Experts of a small language model.
Experts: 12 experts in each of 10 layers, 288 ReGLU neurons an expert, 2 picks a token, a softmax router, a shared expert of 256 neurons.
Training: 1132M tokens, 4319 steps.
Below are experts of layer 7 (counted from 0) of a mixture-of-experts language model. Rows are named gate (a neuron's input weights, with its number), up (a neuron's input weights, with its number), down (a neuron's output weights, with its number) and show model dimensions 0-55. Each number is 500 + 40 x the weight over its row's rms, rounded and kept within 0 to 999. Numbers have three digits each.
Before each expert's rows: "mostly gets" lists some tokens that are sent to it at least half of the time. This comes from a sample of Wikipedia text that the model never trained on.

# expert 1
mostly gets: " have", " he", " had", " would", " she", " they"
gate0:531487511463473446506549477521454477489532507404438460476538523492477455485488526456482531499475502477482553470463480491546450513521489437509466533591541461507472536492
up0:464548484403496503485554550566487532498524476552470499446505477437476487472548523465533527547511512492534508498522456537511471508494464501552396528446520466495471467402
down0:554463487475483435518453465459505481452565463481501490533466493536487413568477499551492445597534543503521512537495522440485585558468567508436484534569536473536522439476
gate1:473476497516459445431502537570524534514467464549463529447474523544564414556484563541528490561498552450524471484493435521457427540515454498492629470476488485542457497507
up1:474535471599561473478538465454536541563484556510510571465470520515507572512452466396459496451508497515495405479466440538517472485503429542534496439551547398500522562469
down1:513559481493485421490503527424501526420468552450513466527548470550568532520491539560483482535507518531441529440516513508431488558540531442520529492492493540552508528533
gate2:457471519458487506570435497529501509541486474523482539487460453421506573468446484567572543500482478531487521634470528501502487519487455451520465438514463504515500520433
up2:551529482471458463531434554491428545530517442518518485441494538548527474461488447477474529516471493538506492543478520467517529477577489515527476489526477512479525524467
down2:509546521491506539508495457470462509552561484525506516474493470492510436495510562506532514497548432468505508464535565560592531452434456446544485414468500479540480492468
gate3:507520497543487517493483488528496518492498536590483502510477519502473481573505504421465489472484534486518469447538575573527464518449513494614432525459464448561492522567
up3:519498501566490488487488463529489535451441451464540348556537441557490473559470475402475480488501429587530450465488492435498530512545480544607401515462426518524573539455
down3:558563472541517570530512526538511490451513515503483503496510479516495485487474471427509488471496496465489468529517482464519497545446451551501436556513505497518497650502
gate4:456480487517478505488491509517433573457514469492486516445502511479541522499534496558552518533463504466533452514505438465455471445480517493493462516482579478491547549549
up4:485466512520467491479564511426504475499518478590534490499459512532449490490493502571504532500504484513538594447483501421539502459501506565540521504466464534507522463516
down4:458438482544463464519427531484438421542530485490535452485489519432487566525508525605417603441469505536477559491422484498458449533510455566528502481525500568494533475447

# expert 10
mostly gets: " guitar", " Rock", " Mc", " Bell", " Joe", " Har"
gate0:514471571505547502607474460440495499474446496530460525444475551449503576555480490477453458387574487553464482463408455542541463528482547515517481455501471497501469507482
up0:473540512482502416499488471527496479524608504459542484540526508453538514462505543485468444508500484537570487494456545483457473496468520515507486570443573455465474497514
down0:504596531481550444516506467404505529461463524571498454521524527443429474507463513530482467529553461510531556482504516491527439520573494544511566491490552556490522471458
gate1:460524511530563489520465426562481493446521553529537481499475543514490492456641495524508484481490465501531460514469559485453516559538470472524450504602598422523474495521
up1:482549425453526555477511523541483555490465475530560453450538534476514496564513420447469512526566496474513528477470502457566497497564487469514445561476520538528479561499
down1:436547462512579504505514538486537551514526516544504456535496531472512543528499490378523438508505528515479497503510463523494498586449444564500493483498545480544484560476
gate2:481474515480451452506480486440484437525433505516520523536576497486513474440470450553446567485520507551526470561480422531496551494492563499480532446559486510510473508488
up2:494464578427497516498467520496491476497516484488445547525488484445576514483488563457547485530447489498408486481510479477502543569511503521539523539513495486486454515456
down2:533469500546455496501499474488459508500437471522495530514512492513617468461522515441531548423477481472480485562501464543585478496480539464529498476545464547493528447467
gate3:482548582477455455437467430477463471466509521524517478466473456509523534500529473584525511533461524456442442516468506506466507495557501439439479438556509452513532468471
up3:445491537519449446451494492453436469476536509484512455498562517482504432557459394489469536511466519540506496548535483485530497480459558554546474504471522555503527484551
down3:538483578525443541517365491475439460450497560619578499463462511503491498514522443477532506483531557506506569521465399502493463537509501460563551551561503489496503505516
gate4:409496532493510523478528500493534540484438472521445513505479543473505530499536512464482442572504518541541483454448493525581487495451537517505546457485473546513498522538
up4:526512447470499487547449488499444479486477439501454555471433492470421502471481482532492491497461466533483461456542509439501466526534535491489585487536500543471542544454
down4:588467533508502451529471459490527551542496467493514507407458472460498525476562560512464551545498495571497510389459502536519494480567463564467505505477516529551535533558

# expert 6
mostly gets: "'", ",", " '", " mo", "’", " br"
gate0:460435505525498510469478487489563516517525512500484436510538479520468473532489486539617553561488539536489517427565496505500481439458461529540459575488497530521534477441
up0:464559550515443507489487466474425498465527528529409466454510544516473559478496482476490513478533536522534586447543497500530560543496511502486514510429426420428512416487
down0:500468543545568484520526505432463540512490564485503467559516459503473547436536513473491497520538569519513524448502500550578458506456535516492495541510425509533472509482
gate1:485476487561420445503577480495519446458535543492522417489484539522506511551546455515550493437470506530503465519537479449490550500584397513463481498530566503482523504494
up1:494484509540472515555506567486521426512443508504468506445455554492436495511488532477524537488455494506574518525471453526500524528449472449509518470467520433430495575490
down1:522552508501452568470502541436521465565474543497455484544484497565477544498473500587518465514505555487537516544453545558380564460524576486555474499544602478516560555578
gate2:519521517550422475458484498457472503520452460486465440461541451490464598497487536484455397524544509443447514524534481450450498599535409547551490498556499486472514541447
up2:526513501566529485478553414548567487539496489459473468471470517455493541479428467483462496518456449434531510480548458509506498523564521449483493528513483466530551516509
down2:485474589512506561452468499474548424524455523497506528474524438481481534536544507425509564464429480542464475417451534460479476474490539488580532444502481449500484542547
gate3:498526493517493496550554493480542471485496433457514437535498515509574524524490472480484494549552532494491406497517585490508503572496509491550548553485507447453504536450
up3:456526453542574424559539538463520494481447487510455533519596514500501540500488435500601454503501448409538519513424504574471439503550431552474543502489512498510506464481
down3:510483471428563476462452436549480466449585575442531541462439436491541452503476530467499495585433533493540515524503428473409442535494502516511512525480513556537440508494
gate4:537522529519495481562481478503493446530480520501409486520536430508467510544484509493497449595576399463490433548540545516515528453539520490474500461507500495521452553392
up4:495535465474516510485579446489528499502482475505459445563532475522491516527442537552501567464472526529486465540548519540489514497474509405437478587505492508500486502477
down4:510522483558499486442505455503432525510491472445519478530542501521511466502501572521500496535500465491572513539499457446467469507501562433505501497445509530493456471489

# expert 0
mostly gets: " a", " \"", " an", "\"", " This", " ["
gate0:428467459524573532468507451490480507478489513515552547546453495565527469471507574528509462483505509546495498486459565551513429491505462459480474479514448528482446524578
up0:598467467522541461554592516513534552565519460562511423454532446491581588512477485489552553503567506491539531539467539516520512566501524514442451504492475509506534510424
down0:456478499453465470591523461477509529500523437476460472491488501541499493563551562447574511513463517512404541465483494558463562470523491506473459488493463516568492473525
gate1:464474496495408519505492472493477503523506529461461563461532467527572520503454473488527515462461508481487482452574549451461468495489575533514476461520490546523562483498
up1:540531454519496581487443413495519422454478518616559490489495500468563521534457523526537470537492498538426513449573501464517471548528547497540501481518490492475488487532
down1:434483481472529492484461597482532507537551560517484538515485513526476476513563423515475518401476484567535512550472532525515518523429551409434548548526593453500520544483
gate2:445490496514477510460563527514524481532563529456509519534492496598517459541503484471548422542524482518403517495488496388535494582503523444574497520516462513451523472434
up2:518440520454511547525499470458520444531489473523510530448472470492563548534556450489500498484491501534475445519463466469535522586503519540536493535483525517484498497465
down2:426516549483476543420482453489523428442509535494519510533527510500535574565573472470492403576482555505515561467464531495549467535516511503467512549553463506528504478487
gate3:476540505421577452461463482502494522503484493440455491497498507483619456521501493547482498447556493485535577493557518527528508444462513487457509491442497569465483511507
up3:458495518506498480567460547482528462529605512468429512505525506482515483434500480461483447562569462463535541444499432511566528435491423553454534479508495562536523547483
down3:543528512460551491495473504496542547495449542538575488490519571495483516471404571524448484466562540489481507399533479512480495511530566587490512482526494480459507474485
gate4:528491550492434510530516448564456492493505508510442444460509543479498444527475424561585525593491464481488453532532440518485510474506457546495550486427513517498553507494
up4:559434482481469477505526489526478523456499473429514442509468472556547490531532440476557547536479478510426528464521476553494461492481485576486483510499441462502527534514
down4:524542459543529529459418509572499500569455516513491480487499547528516521489464490569461484587459468498496488495507512511487479551432499466524543492523541402506473520478

# expert 4
mostly gets: " by", " with", " After", " for", " between", " With"
gate0:466452443560461478537472558510451445515530490483442486490505475567435452486439487510550501522547352539489487492526534483452552423464517517479559548557438492466524512464
up0:509561548525435527517491449497540549481505467507469506504493478493566498485520500480484475466478472518473484521424533501565482490473505472500476422499555460444536510484
down0:512501470493494480525515447505530507575546535507522503508507444528489510494474478486444517496524529567458494523530461526444515494523541497472579462451440555533439450470
gate1:452459538468476456573534452506525477433485500445459494501465538530519458476520482531470516506493479580488461449467481474457485466498467448532438513392533483561499450495
up1:468509442482525448508496513515506562489450484446513483561408521498518468488543505557568440522548492528542488455505504518436487479520531555522557462505480516550572548532
down1:511505507545498587448529431497499577468473542553461474613446476529481477536468565573458536389476467520520509514532449525478502478500464541535479525586504497490523640566
gate2:527515549492524465516476569470543510464487456476425488543538491528504545478504467507504498523507628466528538504545507428484454575523559497517542478506470546438477550490
up2:447498548456511514461555427475436559569449476465433506510541525491502550515509494507515520508525511479483554562523490414540502496493583549520513439450451542425453443506
down2:529515482523515534577480536530522481456510529532502511455561552468497436504528439472455455530469563479448493472532536434525479564555473607464454477528497455492450491551
gate3:520498534519557498531543486580505475523520509434520502488551488478538509549571484535552388485454513500523455400478537473442455477526523565524467512538442511531535534421
up3:481602591600479414462470578509532487518576465552438483507491489457572520480563484497491519521481477519523537522461425441550531520555483497510563477481529473502495541540
down3:511488476438479561436518471515564481492521545400512579464467465523509510525483484495440467567499466410535521500551512462447530498451477488465518484551472541520448475488
gate4:510500529460496583501501507493471620526552579475393534523444546486437500432538555547491466540496592541463568452522519483473569540591438424530492505497423495542442475433
up4:508516527539594539516452527533527454532536496462513414442526567505458539413535557488496509505568441549519517443472465538461460530515494494503524551487504474480470484536
down4:474459480519449473539521461525452555527454486482507599449534507475534424560517444525558483459550479520448449478554490518456437466496468530521503491449514486458495487530

# expert 7
mostly gets: " and", " the", " but", " in", " during", " that"
gate0:487550456530435469459489505465479509456521612530483517542464458543543456423478531488449500556568527499486444442502501507468421485488493499456467553522533414583488530527
up0:504513442523504464525565531529468608517529505515498428564512502467469513437504458495547522520565566580507462453519434506550492520449508486502527516507576486449507526487
down0:553511490509555526456494548497484495518482552436574459421472545508491430524425520515592513456457555444476515440555508513491543532496537608506480508486491533535480407578
gate1:456493525509505519507493480513504486515479526510544433527450456530478499548516527437558498480507539468487530460511524549481498486460539436559483558521560484560536521495
up1:476477454476530557514487437469489516497470413456409477406531476529440557495510516507534553462455491583428549450532529470510499565494455503521506476465567536470468425471
down1:549400543568596529495473563542472469437502518474487530486578564455477458488492421499536514500505488497594506494486456511461544458493484534485566552528522531515553572548
gate2:569516545449496499469494431493444494584485470511476443528455493516541461498498456524533439500437553469462544460510517505406454523478552525452479498540472543464504523478
up2:526466518523591480565563566524553496457554473500483556466530528446472457464469504450423455416504542479449487438460454562551545418570476413506561535510497527481447488530
down2:400435491533524504486530519497491425551442506526496477503527506512504496453497555516452513453406394455456510521538534568512522547492462506496461458508519477487510564575
gate3:507467513545561491514497525494522507472482541489399482534522550554500531543519442512478468517554514477484418499514431411513521508513483478503571442503548423567450500503
up3:485494498450515445527512469461491508464494414497482569470466482474533514466482429463528518551489490487510486453512502511465499479501498430472463511541495459465524523569
down3:429527513505436537489535467572503555559518509511511453511533503480463415465523588504486478495473480519489548504567556481462454518489517583558460513455453504471478487519
gate4:498479517490533484428550544607519481444531589481425520547424489468490482498465512481556526516467488553575479471517467577457503459487473490547515486405536487501469503497
up4:430487469528467571585499502482509488572509518581503495503546543449503503503472462520492532476473433522512558526484552499442525527506461460447517532469449499474483521493
down4:563555530524493483489476480465601559470501533517494559455540506449433447452563524485479500521448429529546503512489473490496466551491512493507556475519534448458568530527

# expert 2
mostly gets: "\n\n", "%", " 0", "\n", " 1", " 3"
gate0:443506497494478512561503507491463454503522534505507430519516466510525461484507524469549485574555533557531489523511530476432462528501465447571458532477494488541525558525
up0:504515467483529505425509518431473459485450396633471483451544527487579566445458410425466476494439552477532488470543436526429488460432545454503517546479538561496538516516
down0:482463526550500558501503541494439507574503541545505484459516483422510523506478445493565513506510529495569472523408482491501519463513562458528484547505502527378583458635
gate1:405488514425545456483557572464565471471517476506472569513511548497519576538529543534508530562529528529474509486472471448532505504534544463529516547531509519479404495556
up1:485500529440492496482515476471539511529414444505453478497477487429446531485509461434516517439548448551457550486457433545499517616505479577533528516507499456519434547566
down1:545448518464520535496440587547507556468461576458442509540495516511508511537508502461408563513442541478477488539483488510513498490395567443532535539491561455563586520457
gate2:517510518501520520459472545507501522427515489545457501464531520490539464481476529507460497478476500435457513447497492520495492508462494533440454457525511445457527478594
up2:472551490462470385514485466531502443520465505457435411479561431577487490545533509489559480506481480426473436527448551535501469506462480483489476581419573481502594515475
down2:462559506552550462508397524486504515473502488553444466517495480531530553562460518447509550490431516465438527474453531411484464503482480446559534479485434496541472491476
gate3:526456479453465500493431488466494485527586431543579468498472552445470510532471538458488487541582520440524459545571543557530486537478522464484485520509555494503494504475
up3:500510516476446537507526568470505544515543511487483519445527538506470494483401521416481460396497513541555541479465481485488552510502502480487504493492493456549496502473
down3:473457469529508522460589522492496426527478523514497502447515493512543536515490595470499539476515488441486531433527557506537510554517487547465501521530486516534518417472
gate4:511519526444542546523487540491522543559542505449520502596488526477565550454548510481457519519447508447471523537597529501496479461539477506501465544489537560629515515503
up4:498537505473532475515505477464618589431526554447509484531544508550496527508527474521424542472517476543569469597544484546483415522467475524446468444461494494476537475495
down4:487518462498460438503507492531501531446519516499520525515549454448554527457518532494494547497404462470453470549526514481532454444563598516522407513489480530439467497528

# expert 5
mostly gets: " government", " University", " National", " President", " military", " Army"
gate0:481569481498493547518553481521490529453458490516488521483413582480511549490432488507547474508516557493455485538537501486557467554521440502433505601509464516482454512443
up0:513530506519443478520469529442507474477512501555508512535494566532550484508479447514523514546540499508524511463490523463476540528485516512480542490540467489532463436468
down0:522533528467453508499551542489535461371527487473555525511554497503492518461439380519506547520451506437536491461529565461579538506475515526496548493521548443541492485448
gate1:466489519497526465459533494514526483582505582484447536525491506559457527552512508467450467465585533483525574501523501486572521463450439524494521471527522560474472518439
up1:479506519487513502469416535520521547448495467483504522495471572505459466560525505472523524564420523567509442518515429498487526513454577557485496462496469514504463590512
down1:476498459600423513452488454518491562452494534445480536510508413525473499522491497461538454539469512554486492531456508550428489567507477430475476474492489450508555516492
gate2:419545449505533419551451574450463439461474441430545522495444492533404493571479472542482552474442529585541492500574520484535469523491489531414442492465524497530461441499
up2:467493503543475498469485482531494470489445533422521465510557515520547433586486551465550518510500488469566485458529455417492594480520473466528566573556570466556465503514
down2:503426523497500507514428499448478458557516550518493520578489538471476480468519551545504458534440434508517500464479484530571508524483545522466460538504469476527472546550
gate3:517513498484529558505491458484488489421472472533393510534471585462426513522448471486482495458491507491471474494506532519557439465516502505517499503511523459507511582577
up3:484529535482540467541478547463445518433557500540481445432534513462426456521444390507444542534449535564476490543469472518527558556525537377524507496498529530550493523528
down3:511571506570439505494531496460415490504478533496537526486536490509502507438452486472519528582500513506552555477546499514501457531525611463526472531537507520555464508462
gate4:472554475514479534512542531525501488495472498447524484542467519510483472480546481505479505513438520535478416473530578449523523510512521471521491483505514501513526488492
up4:448494441492535470525537516490476547506502453476520443432531534443434428496521580428523495465502547552412471448472478434497527470535522523540514492439471501529499492522
down4:545493475545502582495516459587448514529569520543482500473511496526558552490463455508484559559444495530492543455477536474474437491511536513498528532454492486550520570514

# expert 11
mostly gets: " Cup", " Carolina", " Championships", " Team", " DF", " MF"
gate0:560512541546484566503455509535521404543495516467457507512480533554522540478501519509505493527435472446484551594484510544524521536441565519509502443483439510555509442495
up0:483508455452479524463513580478499441505601554507527569541459547519492501493523456491464416508510467442472512486533502548465501530410484524463533506433467528527551563456
down0:500550500465536605422532398477531556518480471476542530498525502496409430419472554575536447483489484497518491457451576487518499463519450476505508542475493529554505532521
gate1:448438489401479510496498474469544516562566511518530502529588506506497437498484398484458518530484484470509514535564525517574513530414538461527495493454509534512492483496
up1:450436441508468530536487550456511492519457504561520530491450420466559529455499465545524489492515504558418466456508447494490488459561503489542488522421484546522492512509
down1:468468506531466488512445435498551469527510499486520598436483540557494522548479458495406428517524450507530500550550501565461476466479577461533430472558581495524417588511
gate2:433489486549490513552566528463434501514495462519519453481521500432483585499559581475534449507466470449419533432529483500562541504517440528517459421468506478541486519539
up2:516427480477456535523447502516452479516440505521480510516598482528440495531518526502461506478512459477528547469522454510478501501499528456498507464498490512402497509502
down2:555471487518500493471549517549461480495468496527546484485551491552520475553570500487421431502539511506555448521475459501457536560500451502549533475525548464501569473477
gate3:480466530494363481485466489507423542507527539478481540451443505487583494450502485493481544487573485537527496543514516471504452533576551417482543437550531536479453488543
up3:504481544551456512433468487550527487456493490494520554475489408462455518545486547524505493489511569489539501516476460433542520497533499520473421421461476470409483534435
down3:477524495486531479471474513541552547517530547448525535535507611530491507564428452495535483547420527544482531490541514470525505491449533592427558520449518439512462486465
gate4:482484496515538443424496458448526405528485484535467489435436526538655478494438550607454495545538501477540451572552504526511500462521530541393480492534518534509513515517
up4:463483556384474438483561497433524438530520509488462471582507547552427548473456494458549499480517438497477516470511460479530469548473523449463567477460534419437617463517
down4:577486503460495546536478492556452522493389382508521503566544513513430428487540508469495445470449449437563497454481527469468485464467517479472482507508504562520495523495

# expert 3
mostly gets: "_", " Genus", " JPL", "\\", " MPC", " Species"
gate0:464587524511534491473479470570530477472541534530561520545570514511568547493495558528532526492458499559528538487461451583455496457507480461544425553564610502549524516421
up0:430542503545472534462492527514484532498468569528488523479400474535440548501552522517494519495515475567500481502526570486530495533499524565523494483528494459524462556531
down0:495525449449528484483502555506485554453471525541573506471428506501524517471505561559439550498474484502456471445514486491490445509512408551510483491442486546491473443409
gate1:517460444496536503413454519472519462466509564480483518480390419492528486530542519501491467502517491489582462559493491536486471499480553468540478397515545519458509468444
up1:509480467504504442490486498459494473465509446491521537462556453516530535469577561514476557503480542523589499428470553513494525530490428558474489517545530487546522426470
down1:579490553493471514432461556500475474463508491595504503547500549406464467551508428514511526456543500507545541483502504518573527468454519502495498520501407501502518493537
gate2:596486497506590386493508459548504506528462499461541525506543588507526526483469456465587500546499545499540505469478464553544560494571518481442496503549519477480536506464
up2:505462462516499457486485532523503480554548446452499476461495491469498495499571526474612590515562550537481525479632494481489453487475571481442506526457467515470490455438
down2:492423558451458490474477549503505500455483434517504492390480511477559460466511476475427499473509415409517495485521498447507498567449537520468536472483533499496508431509
gate3:573434476477492513505371478422511488472485482516480529503499449489508481517483516516475568497528461511511405585504475547513536527464522514472512538580485520478452499479
up3:518568450467488513543525470455504487523469502531494472597463587599487484523564518530481508496476467500494514471499561436473480565481475485502575510473435479504467506515
down3:519469571410542453522508514532447500508499473511431492475530553547520481502463458457584474535502506514406487519466477507571509490486553536533540417458550517523541557571
gate4:506485522484536451544478578489441514464455452507565465504541452548433520459469457527489553529485485480531509424506539481558481504475526488488545482505570469450441509522
up4:499479536521450425476521390488492471458507520441470490519438477475485449442472619541482456617462538501526537524474533501522488515522524508475551489510431529550551505497
down4:534537439480505460552528470457587526512484535467422553443449458524500483434522512452570476568493544431388474467512552462549534470491511537511488448488451536538501549493

# expert 9
mostly gets: " used", " known", " such", " use", " served", " support"
gate0:477440543469482488443544497543475516483479541514487517600577448503543496538469522512537578479567494541555531502569564410508444412530490526518509465518574485515535565591
up0:549535522579531522478480481491504468571410498479491484499495549411461478501502492519543510557503436450446500456464443479548427515416482486494545510525517438552504473475
down0:565501467513483451463539503566457507523526481479509476479474483478554582485455491507435530525507475511490469450531529493557534471457482542505501544489496535537441454510
gate1:476514511521501463447571569440489473448495505474507513556564468460482512509478481466537478460455522517513466506521443532549569473529447461492499440537515477529452502559
up1:484498556495551521512500461538471555553511501511455552481416540538494463525498527498536486397486477551454445435551530472494505493537517485530500495479563504531489475483
down1:484456416441528553473550528567516502502459502541487530534516508515526464449537550524467500495465476447528463519479484481506556491558473503525514576464451486459468474540
gate2:474483506470444492500458525506469459496562523501576538510427483532510514556475512582506491482491531459538476534475473512558592465477507440528553505524442446548547470447
up2:463487437533551476491472499540549471448474470556496541507490495499545518459467481466507437493540439467592528472526515496529466526542518428472491480481457410465486485489
down2:566472503458446546452541573540491408578504442527540541510434488415507473490516521588545563473525473554583514593485534502561530448489477488519515528516480451521538533451
gate3:593483453446508480468527499482491479424516445576522569481492497508480467451483539483438482477532519577440564535450577530491431499460513456527475431439471490483482531526
up3:479488546515593519458521524408554422510506540498516562501506503486472481491503471505453560436500503541509436483514566522449519497536501398512467462539482563468531500552
down3:525421509501462497500473459493482547524523542493513514488603577512473525461429516489499490509424553499464546476461476501444519523554515447496418588472416482496527527518
gate4:557488441498465516438485536449541529553460518576425503491596526529505499502494499559490450515614455580477436519529511534523474512485519449482508489485535465495496488448
up4:504607526481487530489512516490458481467584543484436542419546522561448449487460495452488514560477503505522488456538471523535555532533524518524511482493528507460474553513
down4:506417542469496536551500543491470556563531564458431524476483459516516483467501485489465530453437450438487527442491568429494518476564522474482603556479499532476491538426

# expert 8
mostly gets: " was", " October", " September", " November", " February", " July"
gate0:477482442484421504528574511513455522465556531472433456505498452475508487477552455581537475464463598495522449481450523465552553508476464515580446509479467491463494500514
up0:431517504523539563532550462489486537492523510481448470550549508478496545519575503497409454459505493475516495475517550472498463528548474479460514457526567515543510561553
down0:468482512495487510561405532435565519575517491475543469446501460497500461476539543478505497497495554456508523493527438513618483549486485550581424502575486484553541463431
gate1:534494506542550458498498499462539519529571554453516541469509497535517419513506530452552523471549494449521497553518500517538480558482452472553460555444468440504553463478
up1:504548479573507547497477494482463531428489578494473465505465474503463503440469486518482486543454510442498571546519477545484495568541543451467538456582520499522548563508
down1:495459443530488436503500513540474526485429484480494510507490515524474514441411455532502496499510478507504489465488446454461456584510512522509554466525506522500454516523
gate2:473502503551515470521491515488483517571561459573595470512562488484546498485488526458479484547562486552520478477515501527450510517555529489524505512543486504498549486478
up2:460452467479514485565558475535460446464466494479566454485465495471519468535545511525505505517465425537473477537492437552474461436498515445435477520466494491530487587516
down2:547440566459418604471519455426524483484512542577529558508500495499435494567452579444490487418494466467471535508483524461466556494487526463596485514461512479577533461532
gate3:480505580470476421576467529525432492491514494501450500481500462585481560393487547526534501536555418481472616462540493540508507434457459515505469518488523438517503536469
up3:479524455542485515490483454473520560468504495461487500513469541516527483438418488568555477475487500507520506536485521461477451483484524450536450565449465500484483504476
down3:535482435515489465505476463519515555499557491492504462527559454525534482468460421463500489503456518463506500578506539510500567532472543507471540504490542473503531504496
gate4:475488511506472508581488494451451426507551511528504491558477524477391551467518448468557496514471559552492497518469529471526522446442511451442451469496476485547484445448
up4:531490543533544569590519472450510520554481519543434432502528493576494548491633510504515535533474538529459506481485463527516527515538544546498537472536519530454432475517
down4:518486507479512528486559461531536535493389497571553446499457408564543486503563558509446447504507539544497474453518506541511470504494508555513568539500479505472440513532